From a checkpoint of a small mixture-of-experts model trained on Wikipedia: 4 picks a token.
Below are experts of layer 3 (counted from 0) of a mixture-of-experts language model. Rows are named router (the router's row for the expert), gate (a neuron's input weights, with its number), up (a neuron's input weights, with its number), down (a neuron's output weights, with its number) and show model dimensions 0-127. Each number is 500 + 40 x the weight over its row's rms, rounded and kept within 0 to 999. Numbers have three digits each.
Before each expert's rows: "mostly gets" lists some tokens that are sent to it at least half of the time; "raises" lists some tokens whose logits its average output raises strongly, later layers aside. This comes from a sample of Wikipedia text that the model never trained on.

# expert 74
mostly gets: " JPL", " Votes", " Id", " episodes", " votes", " Ara"
raises: "le", "art", "la", "les", "ra", "ress"
router:510598520451610486477521537488522547482459520543427497518525485572459479519461529456472487497532442459511532479472443495528466449477453568504551465518534483538548483498577521604467483492510488547505504498464600507505503487593467555519477496530498478494439507472511464573498546524484527548474489525542518507461530443600499497540551543472468537471590539530491427535493466450545496517512
gate0:436528521472474520455502527548516519430418493451517453477554483472479503545529484458449531465465472493504476523543490469445484500552528474543437484549441488500503516484555538596425500572512469464500532493464526445510530398513479587460480498477434520476419509574550575447526482461523478483530475475558433495560428484455482516515433472514459566520458440556510485528503498482469510505447
up0:621509489500508479553443509467452500534538522541484557510472523496565587481460503583536513511580465499509505488462532474571532475535490493468496517450527535497477550498432476441542512411495491554524488469559455517494503651465508412504538525504503497523527483434499464495456479521477520500443518533426553484448493543517546573524527516502520456472545538465501510475480454543497466558537
down0:507494510440499502511450471487522572504501493457536436535545548462470490481462508484445422523481481525483519474479492469471492609479475485472449530480540516500496519399436487505457432440463533402464465498578503571570463424541500539477468461465467462549550473486492543475537463501498455577530483577476488478501547530442499454534476465463493537459540530436466598507493515540484512480440
gate1:555453536452580617459526576506461506503527544535453485530451418560469514463490445503497499533562507484511545548491456503452486444413472508555576489532506530483498604479488452501537458519502538557559446510528573520466501469443492534490532464522598442502528508478513536505430542490498427525496476478516471521449496439498500507502544497551497493472437518520495434543533502453466512475503
up1:475557501455477515465520504499525511408460501558544472437459460498454475526487467544522422468493439502545487547563536457503524550538532468473484471464511499421489558413515514541556473495452487504495543532460548492509429530549473538576497482549488536499525543540454451455477480574500464452527478561554530513462541545471446490446471441575523446525515449489453442470495515525418506583489
down1:463542567492530514579560501506479520524493526477539530498489571446535455541472475482450488514508497510554501544483508534487525511484563481478536568534555436479451457494570515464436538545533540537451435549406524452492458505455519553464421542547471557574479493509445434495550490495542473493620464488473496521578515494524526473512484506528504488522540491500588484498502450470530601480506
gate2:513498564458503464531504543464530520483461502493492581458509497508431476497385542512546441426434471468458597439453493525466492462492506487553480470524559488533520529489499522534460525497555555504468469483515517490464507567511485555524528488505554570473489542415433411535518540504491545531503470541541478451493531428514541490517497422432440469480503542558414458497535472510464493507440
up2:475471468516442502490432424509480515495540443472473505518480446470542508498576478519552533537499501482530450518526526442484527501504528488420528518457449488448481434395511459409474519465472510426488540457523484552606524439430497452503459488518521448517484497573501550543538449548519456481499588460454475530558466568483480512514469571500556523472500496469582457524473495539492509451513
down2:509505471477457514539538489509560492513450530539534523415509564463515515487527510546428530547491453513477560489592598500492545456495541536532511448578515457516467492540495525572486476549541535536487495510489454541492480598501466493535503495494546516421503482485407518429502509522507495533474464533470527518488509431470505481567510548472464456472517644548446465449558515490470462544485
gate3:547551518407493485527513497408544545446481538468441534498510448513416488508455500461475406497508456447504510460533461492457541487510425476513577479540536536508538550522501489506519452491434528589441518555534506536528460515435449442544503440437499541500482557490400480500433547457521494525446511460518537527504565585472473533499486550486457498485538484511534456507482516526551498532487
up3:505492477554519520454515483557459435474533440490561504511502540476569548528532466544541555485445535528494463536439564530599521553512530490476452493465463531503482488458568522498497564444572470448558463414483526498449531461587496495475489604504473459474479502495530524482493477518481534488510546507476469527484388404551541468481512477477537485522456581500507515478561502476447521456516
down3:461523497513510494417510569524521523496462518424470545474483504534527530577445575527435469484556552526514524463523466515470542534510488540445440607548503487474586556530523488444500471583531491531540525491526491499576507499495469441451532543536505526527482482471543486487492544538486480515456484482469460500480508521495397601552482495465397433548449556569517515491501529472497511526484
gate4:590513562508417469437501425485465472455532483475432447461464528500410503491492571508459536466449450441454493437464523512470505545429590495440485492496477525503527472560497497474502438538484530390524510508470440513513464531528498582458461544479512523509466454502560493534582503532487503481550491502501535483471506532509457499515522510428503488450511511421541475546487469577480434507470
up4:473462564537459539483569456515460418438525435493531510516504551487472519479555414513485552455496508441405472472561510465541462483494488477558547458472557482529470491573517531482487477548485534482494523561448537478584458433475448553501484475552490503537501541532560542464458461536502464496457475499494469531486529477533493467456481549499524492489444460409469454473528533484502579388501
down4:487531449488603479475466559479488512486474506521467491498536458498514483497495571475524469554505442498456509500486461561523546534504490490463461495501532527520497500563439553550500426460528461540471538463532520495475487521484596474548540464421412419478547530495506463539530597384468560511472501510488529499537527488483484545458595467427435480476537548530547517508519530474498427552519
gate5:467525454522499534509515523521468517532464517454456563420442558516525546543446523465499460511552453474527561584553504493510458419498518513450544510519489513457502497477478569597533454495518411510560482504474397538503519505587515537482574513525478469530461490515528498482575529530449461552551481577533512464537480501480559517491454513492461525487519473599528492486525493495453578558499
up5:437497521489464504536544494478500499478498522439474543464486591539523528546472536469507481508506487443544506518626470535513466459500530564470497536513486474449494453437437567534536439499486465486547476532466473569512535480559542560475606505521540464514448497574506486482567499533431493529548501517534491486501538452464483514500447536484454545535573471634523497491547447516488559518502
down5:518540471543465542510515540489446484520436473544484444504562466493526512483501519486459542463507554535474514451512466514491553469616503503451540491438552457572535582511508511462490584514475511509475481489506509460551466639484504495431412442418517455544469446525532538493420528470485485488495481503529449483516476543480517480556545497486504434451476497488490574526519582493542520445499
gate6:475513438569430493513493537515441519438552539518456490498475554451440598521504575508554473506468490484513498468475453504536485509506460505514517423458518499549523473494514456540468515417570513500501488493554537490459525536543518503595504512432471556518512571519507476537480540503514582480476451541511417579497540426502524430512542478551550429464566444496481496526574452461506492500500
up6:485536485508451416488516500544512480513541533530470490528524388524464540497481464538509547492497501460446470532537545489527528553473598503499436476536560524596486452486602450497517531520481601517500456529453492455473440541517478585484482499431475504495450554422489564446490543442592471535530523466503527553486463490566479473511476472520480491497494464441532512558475506512454520486481
down6:572497448430499535536498496552427534539462453485479503473523534508478548520521491474506492523485471470555494517534403510516387435505483509498475478467523442508498522503478549541538479437510439495560500582457505497602569543414443460534517493514504523478531452461451480478500496556512489518518481516531547479495438559428450534458501535436517475481479536462543522558576469430541529551460
gate7:568564529480456472460512490525451520510507477439518506480493520565413474497440435464494408521486502508594478480481468493499493498453511533550539533497559531458435425563465535547454520490444513534506472467576479509561523482570502533547466548512519469457449505496470492571497466514489550485458531444476555459529560472503530423415513471507452572527508451474563425521539478494550509471495
up7:551484502455470482431473523416474533483486467461488480512515485619462422503464420447464501512517469515554479458473511516493470525402473538522542524483512537496409445483514550490434508406519522507514502445588479483556508475541513486499490518500551512496483448514509513530491510485480518500440522469463585449468584400539491506470507489504444539503549441562528500572574486490542505475521
down7:490471467528500456560505570517517435574488531574470500478498540450462497450518528473591499481544493510498403539481546501485471496567461468529502435476491506511486465574580474505482448425515502560508482472488530424481583477521505496479545509523565482546511488616557494535524513472522565501517428536485443519459561479503502434520561530474495495493470607449520497497432514514534513513498
gate8:503550512516508469468505551418536462514440459433468450499544464466538451526475422489495525552487482522518495494532491556507502521472404469377488501510544499561521551462465529510442439479509505476479430488479514559502483571525465502499419494472506502499511475565463612481560515560522517534450508503537400503481563428463543494555477492476462543516544489499527471469496501440539537538547
up8:545536502475551496407513502448498491481413480437483445494505431512529449521492471520503506528494518543556544554504486527526544436515479490425515547496544463527491513437492522514477425449454471471485437531487527589532508567535534502488470524510533473490490409537402573544592484568490462588475523510508448442463502449462492530573493504491507514511468504545532538467479493489533572488563
down8:488471501578574534525550494511478494460546522444461583541499582561525423518510516469501534498471529476550507486491529498525555531516556533471505558443553442442522416557512489489420570513459504458566534476402528555524494496500523518471509417485487541518473483531493558439514470464505555527519515524492531553470498457491478544481465461539493520518545491455450523465432553438434547556514
gate9:488538509499474485544526428536522489484501479496518424540464470548469519489460458476502461543502374420503517538511411405517525474481511516412457516507542545552535524462493458513537547489532514493550477521475468491570496487511526537573510495539554429650516496486456528494520517487511529483534576586502511444438548498541477515545564497495513527488489569477469473507541489482490496541470
up9:544453473523507452486613511497521478481492498501536516533470497525488542519436562437461485560516453412546484547527430382507462433477447541494440481476502540553561490524485504525471532513497507472561472436479421475527436547531491497567478496491514461539517497520502540504466538547433515511520574565491427503433524478571512502520557485548515540460494557493497517488488469413552479517474
down9:482554444474517529423491522449604497505502481497491518480506534456483486485503506488504512463528573537544546506460506542538491645507511562476503481440534486559431493510505446467496535476503523522549539532517540455509583480525441542445470457392527537465472536517534533457466509511523464566515440527508510472488509449491499522464457449448479507525511515447465497430473580572560525435453
gate10:486519501556437477504471445496504470451441510473484557429542480518482509474543546507549450492478515483455504440456485553614445420472424426513509490557478536509538502489503449511453555515487510517447476589524494487517501483494493514470445529569429511472517490392465492520453550514479498520538585533486526479490465447534470472483444535446518607549557499497465548485462550477537516529492
up10:522486525511431478524447437491465500474444552468470581428506466503483473495514511507529457499471487481482515473500470524600441469425428500463538502530514538505597464494462498555484518487415483545490485528444505526495495538571527511509456488554504538490613478436479528508517571547459489531530550528528496495498476481529483461519389547473525547572558471548530532467462578543555497539524
down10:513540474514529486512456531525526506465533531464507481511476519490474504511578487486428436464492398478550485504427526592517422498527495468461589587452540578451508506522490520462478491491447570521506513464533504501495459514598430444501536520429436501545491534522547523444482577544539491500425445470510552538470509562479489494540477524494498503505501524523514574490548440471480446510566
gate11:515533513528524483424567581498589543495502457616489494537532497506503511550448481460546508489458491503486530541546476497521474510464467517487470493498513483528520473565558446533490516538485509504508502560489543474447537461482542573482471525519512424527524488483636501491508552496482564459464507520560529511475557420580506404496551543493483486495538466500537452471515496500470375468513
up11:463515542465460522616538521543444490524521589489550446453421482451464537491522473494507505535486590463501459487467496446524450489540496479538519476464471536495578518433491535511527503512521438500524473491518464515505522493491440512447530460489526571438488512439431508541492544526511508491451419506463408563536441540519461535555518424519533481457504552547481538462544562535497528565461
down11:486411451544494496473533494476548468507532424535417514555579530544496518495502499533496513496464486585523490516491488525515515438412526404488471557526522498508510450521452487469500496507524545452499471491483532556566435544441466502442524462482466500571550552459450506506480530510520552458421499466545573481473425485543459495485403455553510532531511433502538478463571494549499513484550
gate12:485554458499504503476527475478503597521522484538519519432554376503534547503539545490525514463553435472513568498525491554506455584474492481518495518454487425496501536544534515547556517441465443437507525466471535516513548501496530374557421440515529503477457509569464542470538481562530523489462529513480558474507486505532491492498539517457471575494519393518466514526553496515452525496514
up12:510512498512535505459530531446500602476536490520501511453527425490572533479524534467516560454522417508517521501522470520471519582477509446467462506435535429491518551555542516571572478454469450464494496447427516515539497536530549387572439442474505495528471505582476520486553434518514539522509553547481563500471484517527514459498506516466478564475510424481444530523510461563480530515537
down12:467474519478429478508538516537498485549437454499500435487444461494458477555583506520477498483504584503411501533536554481473519532547506545477445571467467520511490488437481532500594479569513552456462495496563470534483469463483510459510452486516472434469492501464487534516537485543527463519541470566442546489545487551503482463455503569535520499431391540530522514469434504469535399481437
gate13:602540475519440459450529493525485510532460443517477537485485546545495466472525432545476494481433451518483456505436422515547494520480435508431463501564491525510500520516484539549479477495544433549495531411526517546479451503516551523538567505535473530525467506498651486594459486561525506512494513517531503506513428473552465515466506530511547566522548437497549435483505451486506482538467
up13:567402504481465477517487562575410537452531497532515486520620506484485567516478494513423541485517462519496462531518500511446519430517555502456480429504503506529513517538461473472494526472451560514540482489533461551461455520474523467493456568520489424533500531443515566544509476530494447528422535539463538504505509456437490525563532567482504512442450489469446459595520531468491490448467
down13:511470490544504557556443538543547528448473562444445399483513572500474554523486448474524476472466509476499424463471563417490431498554471493541528486436388541505462541515491467549563494463512494554514492519592487483497481491501489486490495445469529467491569492532500431473480474536456485459420584455493505478466601514537531498518530521507571490455505504504467480480531445500501479516543
gate14:503583527500614507463477472514482476523471509513510514469524547545503491515433478439519492483504493495538450408513517524510488456538470472567523504462502572444516442501526537503456575419458439534525531519495515521442542443558487459485483496458488497478485549454434467550474475506440519482447469495587451531471526572605482485466581475503502560500560586554501475456529465494530524517504
up14:524574589559459507418455559503520532481505508434534497477465441473491477515521471524490506526581530484424519458583442525488512476577484498538533516471466442478574508502520528435469504482518515516509482525441510554501544489468537602422466487512472518465459442517457435508490505497430486483417483467465444588478502513471416441522482449464500576514487523495463483504552510540473490538510
down14:531454387529430478546543477487541404499499502607565489520525449534525507583518523469470470426503472554507524559428538484501541496467534492484495473459463500570499507472464457522527418512477538519506460504551409502546444542478480501527459455481454536483601490491505498515504554497528498504508533544461532498547573472556580459470494535497512480536538432516456558463511501461515503503526
gate15:479586460473490486508563513489529459391512458471514503514500460507569528555460517471435479532450476444497524477513504550476520463432473498457548456498509506553441475586507536532506471407428504473477470529480482482496486493539453517516524561498519462443479544516490568508509509469551525535473549505505474569480515394534444439514484540543538512461438505530466406593508476473552508558533
up15:521459549546525487490433493516484559601456497492465496435547532482451481448543509529541513422556551554509468523477484475499522511568495494554468564524469558455497519455497473458528550592574506481464544481537516522481470452472536522445439477525509515558479481470532440526498494527489516422480454489502487417523440614495551492491522452485472478507515563463548571410506516513459476460491
down15:489466518505493533473508437463547529436460473496584454538514521478526498518612493523497476506475416515510530567496456487520527522468449472507522404477531479484519515551526487464516563473377554503408509510486456482495459509370513510433541530473509523508497503486400525477505486541557495499476527454495470513474501482547533509527478516488510465470485469517491469548495434400427435499541
gate16:458450517511580475473442537552538498523468536539491480558468467521537425533520509524503468462544465539522547432477546515451546517554457488489487517448471549434445521439503483522551535460568496498532429581497458435499581535482498535443498559496479535525431523550501425520475477470497493500476514570460545562428503522606558502458523553448491532487505539542497510540459491458533499529544
up16:517566470459427488522544452508512515464521491446506469484525524506496560461536462477536473545409495405490519520522488486535473512486531501496523496534540501520513536545462508543483420546410582507475581500495491492511399490441510514534465415453493421480501564445469553510484547454533433537537495433478458444542460490416489458517518443516481514496486466473518509407552509506438484487463
down16:461541531501544442515441527421443521489496482558491449522489470533463516540557452523450490440461560409460516514523569479455556570517454483491483511450450478482455587498594477484497494430538456504504508497559520539484523435601492527509433541536509493557506519542556489488478517424508461456491434543505503519507505475543525483505499491455531546440532538547422441478469504454474536544503
gate17:508539434490503466469559513488529456458517559438458561583513555472427483527556455533488500461472502557503506520435472479552524450524424550550463549499542510545446527487542492500531434532428467495527467496484556469480511473537540490487513506421459440440521543431504514566443407504523469553448419512497511495436531447490477467541458535538449488528480532478482464485538545482503580483511
up17:499492455513487513471518553534493515542517551460507562603481510464508511479491498459515473575452467536518515522482420509496495502396497568518560502498455537544430496460504510551546487536469562416441473492508509515482543488496454519563551454546512476451539508481475502547503436471479482574457483441594515503454566456443468471464481522488517523451485393490506415475508465487481406509499
down17:549525480520499520496399530512414445501451499558467535508505490472543450487500557475507483520469512508459474515523550469534494602482526415456479547459535531508481471477497508529530443490515570533519504463530461467527513529497518456488478587458579533464561463465543478577589487520424472510577512491466540516512549530522489597479507412491503487513441503550505526428522544479524417481491
gate18:508514487475561458500408577432485462512453475509511484481592539531508473488528460530543545469553538477439455514530504491427502485563589483470554550546473541501507517451477425536483505531482416515544483533488513432389485487429474603490481482486523560527510490425592509484503497500538430517480510458482506514538516525457501528479550493570488460461559496513534482517461531518495493452523
up18:506481521408586500439433489456483503537454447514512466529468465554470489494549518504494518466578518505478471513559512522434509490560520485495514533490486525577491512432446406545491501512464427528568511569504501481403463502479458538421447530518440538486546523458626523508503531537513478488503455520512528493515509483486536574480544510548467420478517480479566517538465511524536497424495
down18:491506504517525449474459525469515446469581466469501496510516491412523421534479572532551509549466511551438558525467555526480504533582541445475534545487466443520476487445522524473535561510482511471506492485533473477491538493486498474477498439378455409498551497524530528511510430479468514524470486536534483526480468451489470595550487527592561572516489459479466532458455425549445486532502
gate19:513541539474516553514476519472450477506545527529475536413535519529550482570541554571539468549466518563472573425520555567490553517543491489482534514525528516530518540432478501529525476425473517449567492476580506553486516576560524443500496510525502533520463514458488623537554498408528523476536461501487501482531461469590563498494495479513483508548545523541466507494463470519529459499575
up19:516531571456512533500498542521465496507528516499492578473530521539521473546534557532542507528501504532476614441540554533513536439551488461515566521520536499558459518499453506511512479428453499435522543502575566557501525511530546444503471514515490524495507487472520625528517483388499495489493489509527504458517470506552578485517439474545445526575540529513475501434464486458490479514617
down19:433509496480494438488508471511511511436418530411476479575523413422430512472471517499499521510506571490516448502507494441509521503529488491476404518520488439472488483521453505453489555456533596454511567593501483479531401529428489541467536468425507498547501522535478509478565472504485462495474513464516501527495474537503472480499451546496495407536512468439453527553525487417479538469505
gate20:416503511553530464561531492474504490416507477558526458481510486492478601497491538525496452460459422510547514498543479553509462464433518505484486489585401442576515490508531509545536598548509540495486540538498579464474534502537447535528577482531506505579498560519547486541506526515511494531488517468514472507498509496551483453521470494432471476472513532553535523516512415475482535614536
up20:443548494489519489548517466477521537454486496531465489463475464510533512518488525450515454481489464515547544539521500530547421464479504510488543480596458429517492526497509508497439595513527471537490580491540638489499530522510411540501525442574477529553561519482540437545533532465544459524449483488508484462467547490572513489505504503457497505500513578552529568516442450494490551595556
down20:502500459428491485498434526571544592506581548476505534594536446526439437562555480512441568496491559472534514464511502516499495437550545542485514471482549531470472507488504478474477491478459492473472504530483532483496506449527487456468549457478509482477515456454496459440492558470553573469554453460501487464567444531509462443492490524590531423452593499565524512464488521444469507501553
gate21:504451536548525550551418496590523563475488533469488514542573496481433465549534547537490542522508499481485456485537477457507480469467528532573497477537562544494492517485592571532469420459448472473560598486460572441597498501492499532520477440540486533440501473433465516543437526543480493427530532478506516495523546481506549482530542544500489519460481523501479572505501541552440495486503
up21:462501550502556473513513471501538514497492414520503392521508510492537547523522475493516526521496417508505462525494538458584495469464446533477506524462495541516510519564521448520481438490472511599498573483500527503395462493456472478433409479476509418480530465489496530527482536550480488511452438431532505512457542546460491462564492497554426525521569526508515468515488410551556441556485
down21:472474446537496431512590493468523519525487465562468593593484534463463432464520484543484543563534514515485507429465487541532537519491503473490501514483498502465499412513425489472471484532488512460476568414548442554550510502499497453495539499536508522495510500513537553441550469510544494554482525513410606532527525464552589527491506421495526504466560535510500524453538510504475505571445
gate22:513476521442507494516529560447492502558497481559450500455517558498485557456483501494454544554523566523499468490460511438576553495541464507471432494497474484547533498436557485490493529516505505475490472515490610557498468479523479510526463574446505514516510482499476551618464542520498576479431478468549535478458592431631499552527509500460464487461537546525511501539478458521526499472438
up22:556523551511508512424482508509400464509506492392536494487510570553477470507537510447571473500463465526501485522473569507445476379516467504504485417525458490451462493468561462480562486566454479523531473519482508447506492490496500493495529575483496452510505566548527535415550559512504391496460462560464513483525435513479548542495493467466533489474505545506464499476429543495443506497551
down22:591451491460537541515485509564558510514525506509432649477512478460573490516437512498532547467508461536463522499476484555566442498502477466450501500491578550456474508537486519481504564422540439449571522487531512542466487452516479566515451497524500576527390487452514427529508505492505480462444482538533488509500487527569505482481517531505476473477476529533501507532553466480579497433479
gate23:501473517503486494538513532413411440553580544484595486514545484524490497455505508492481493452559475498527544508445439590444508576494445554515490480517496479508500492505477531508477523497532518515384508398564476508400521511483537473486505460489463520467537530476501501478513510509501538528580437495531577496504493440521507582554511528479586464538516461497460482499530451475458515431465
up23:492500461479543514469523437568526582474483473482425503505423541481555501496469458468611521532499499531461423515516563457543507483511485422540476525495465546453517522452517493491510539455488443448541515574480523504579501443542515500498462570504536516510496401541470549480444468440477468497448554456498471488534511524499529488428455493516435515490552514532605480463473559549537473511526
down23:431559459508493434464524492470565525517464532497510519524496524538547431467460522503438528571454451583550529549446463521506499443505468620470420467512515520499479498507528482514539499478565503506488513454588536526452501582461572493473498523491524476480487490489500510548417541469490534468583412497556529489481571493523502466487528465533434461549565541517541489448487498463478541542486
gate24:462496547511515454488500480536499471520533516482436475495452511581489470454503536494500455574457447439528465471481503416498497490487505491521456483468477450425482446502540453571502513540585472511499550524489550511588472491555527519438511491557464535530486549490472476508417551532432509558437403520472528421543500439531506436507507582430507557472497555554520512516495553522549549485503
up24:526421439479476545479489518482525572521431430536536528464601429489436483512500448487506492476457530465482449483510509504530488483492566519526523485500459496526581491465509499477530446540449453493516472492452485476455550451559510540572536412515466498551570557469553563569568418533481457469528485501510524519521492526448490522455534536517471530520473493448560578499444531472476482558442
down24:468582597561506514562491528495470520509489601536433521490491467500491483552460469513489495516492470453450528522508547525424517541495522511499486482544457474406486551512496526487485445447528527499529517478570541533568522561453484469447458567561548542497483441462516436461451508482515461498502482435487507449497513505451484478586505499534590410488491441528452520478542471495422551540512
gate25:516540467427550419440513564508509542514482518509571502476445518446502511477515565590521564575496437530473514592530520514482548451528518573506551449554490562537535472526440453521527531476538484530467552451466482518467460489506552478482498545507474494516525451487564473576461450461456510525447548613509480503468497480498475490502464488504557507431543504436525514546473525482524545564515
up25:467484540539406571558422440493516492463518510524473498491500497524476489485483412427485417438462544474552509417497501490536459581495504414509468585434478433502490529455531500489477480522499523451509479544530515486564580539476495504560533458484518532533481554560462520430515523510552521450556453406497528495563512511498532470482527478485449522512482479538461510442542507509521514453441
down25:498507498507503498449519491550495508569415499440434473562463489473520498528482551449479496536502512493482421489486526580509554498492525520468512483460512445492425422568535492472567500522483442513503506486511514475480454483583506413477557433441440470530468513471559501552493451553441444462489432582490463449544501448507510517481496439492489515429478468433599513524468469475459471482449
gate26:428429440520535463485539487527492486488480469559485518516514479466498570490554447432530501477519510488544540521526493445506482501479547529552500516477606538540466460471512494506462492493457518543452487580478552490540508540532464563481484511505558386528542482453493438514416502528516521445530534494531449432480478485594503490537564564596502492482454437465531538465552540506543451454522
up26:542485499524488573550418519483508429558510536481529451471511518508527499552391578483480556544466413500441440493490490525530559516523514509490461487493416475485461563546472522518474463508568477491543485494449446472457497471481457490538493521485451570516494549495504505447579512494474501573513493480447530531512502497387513575507435504452444575501527481528501528508485417481484520563466
down26:448451499503496459456506518563471457504452503550505497548484472527497515463589499537514443502434581471430528576457493558473421477537469491527391498477500497519455420484503470446508470418464520532422518492504487501509480528523546501506497533489543495467535485544508532498484543465430492537461512519521471480425548498530478485524570489603468401488497493431454426517509531556528546539523
gate27:482546527566590437495564534479460466536485516497448516453534504430575471538538435503443489521439612529500495498439497498553496492437508553439523532558436484511529511454530498496473592510486477515490509471464542517504548523539477509438523502438499507498552483435527554449480508544510513531462435474477503453482538535522521547429453509514590553455473557496502486555465560486518464487562
up27:540504458547510428493534551474527482485474533571506503488505507459581423553550510491463481536500540534489460525518516556527558508444518542443530498544439533531514496467551483482461550473533553479434482450422550470538478549480499515459539510422480434476558467514515532451474578536502484631438480486504531449518530550501523548437462508492554488452536481431545460534504545512488425504517
down27:484411510560540505522485487507585521534474528497550586497530542544540496438463540574517541483505497566462508544467519516516494505525477498400503473537571522496468495439513468554474507531452442515454500518504480527492407527489507560512480543519522545491484438471448550556412503476529505544499538538573560538489484496412528547518567534530419501532553524576525508492508472526471444461545
gate28:498500581448466469478505492484521496558489508538501503564525461547544516449480472460532520487559518489453510493499566474439543486443471468536504542513454507560536449533522495609477522523595453539488485512505508460461480470533543475519537558504500435551473502464535467519463512532486457442456522545448502470478457453469473473441528459506448499531429527596430421548512506417565563430503
up28:520537537477478448448483469513502495556509502516508459616518480600492520492443427453556523486519516457492517472517537498518468495444465494562476533477486510541527457527493507567458528519531466534530479549514479437464511455557483522521504504535539454499442496465496496502503531488521458453420531501468500429479451453474424478466549449486484531469424554593490415525519561415540602454497
down28:430488437523503455491467552483497491472509539518622490527493530581494489485573441577427507593538506521491574546511509524527465461444495508504491506567549434459508502526533547479477486512488425469537573513442442465513512525503474516445471507526522468520518467543429498431501523554532502491409520509548548504484480494459517507531516458516422521500448535382503530505518458511501549531479
gate29:479529418504496461464506467438528473476416564531484513584526510479458479422498500559523506509538540467471427508587535506506546554423476500480426426505488505547550575534579497534462455519508454549484464514508515507467490421533449548511559534501500461504538551551487500548481501487547500449537533440484455509490523474463470524463456472522454567464488552422468502513436514515505475583491
up29:494493590458505508560451527601494522528623493431512489475471469498563518580529480448490518516456464528503574534432486540508439472552528496521585577500504524463445428452401499486523539500530550433498494504491483529502499563473542467461441457504483537515496462445522516472523486506483514527443475576532539460509513533533490454554561502509499487518520479586552510485530448501513517485474
down29:556605476404445443528445532461477513511540435542538590427470435506513471526459521548495452432570536547485480530479485461483501547560522541514447469565502521509459477582488505525528492465509475541454453473541572519532546434452497476573444508496501554525491505465515489555542506459485510466416502510477477484561516572500448477569522510473463507464486477527482515549473542525518510485462
gate30:449623486473542511496528511500502473409572443484437551506553525617472454559488530476444475491490418550529529477554429549488556524451458492514472512535501536540543538552525508434571510530534455449488472483472538496494525431472470544475502437448510564473486458540512444510503469559505560523512497487503513546490494515484459527472475536540551472567486542569501473459449484523491484531487
up30:455590487482590483456466514501482464411567496494428580523554483574490483544490535492472501492488425566500557500521464555486519534490503471497456497595567526511537485508469559532469528465547465448465497422451537517495560472511448486522505434484517559478452478474489420476529477512531545568588498463540478476524474504592470522512451562537503486521530515560511493450501477462503535496503
down30:524405509528526512521517456432538515485546433481498502512551507492526579543478527425544517471532467539483458529479533469438480477491538515454567481478463498500528493429526448417466569555541534517522562507542483471557535508500517576507485447525479518513489538536520520487455502532478539421493514461623443488574488490561504520416478475478536526515605492487550447496548486490547483552494
gate31:580488472489495460481507513527473427472449473507490530416544517507528436490408455451481441518516463542540438458536502491557469488467533436485513513491518495496597442449533485561451534579533520467431485509441458524488541504517469442419513529475446529488416484483468499488494546568480549521520563451449519483517477474509527600475483464467519512459576521487501484436495541460459556502502
up31:463526511554440494504525499458553540556556479457423533585417529474494602521612519537529528504469516495480512534487528541489531524534513517509457446531430501559433521543471530478536484487526470487519462473562516450497511460452531581538471497492541483435478534509576495480474462429508434536492442531521490541535486476520528446503512474549489453563448508412451560526528469498469468536463
down31:493506474541505525532596525532456494477458564554549502463512492544440493504500546559471425495532453495505515503482516456529427443520542509475580515532484484563455504463522561475453526486440577475479485469474409468527517571503488490559495493501506517496541509471460560522564519499469517548493489453416383481532449576550504496507465501523573572530510498463433495450495551487505580512487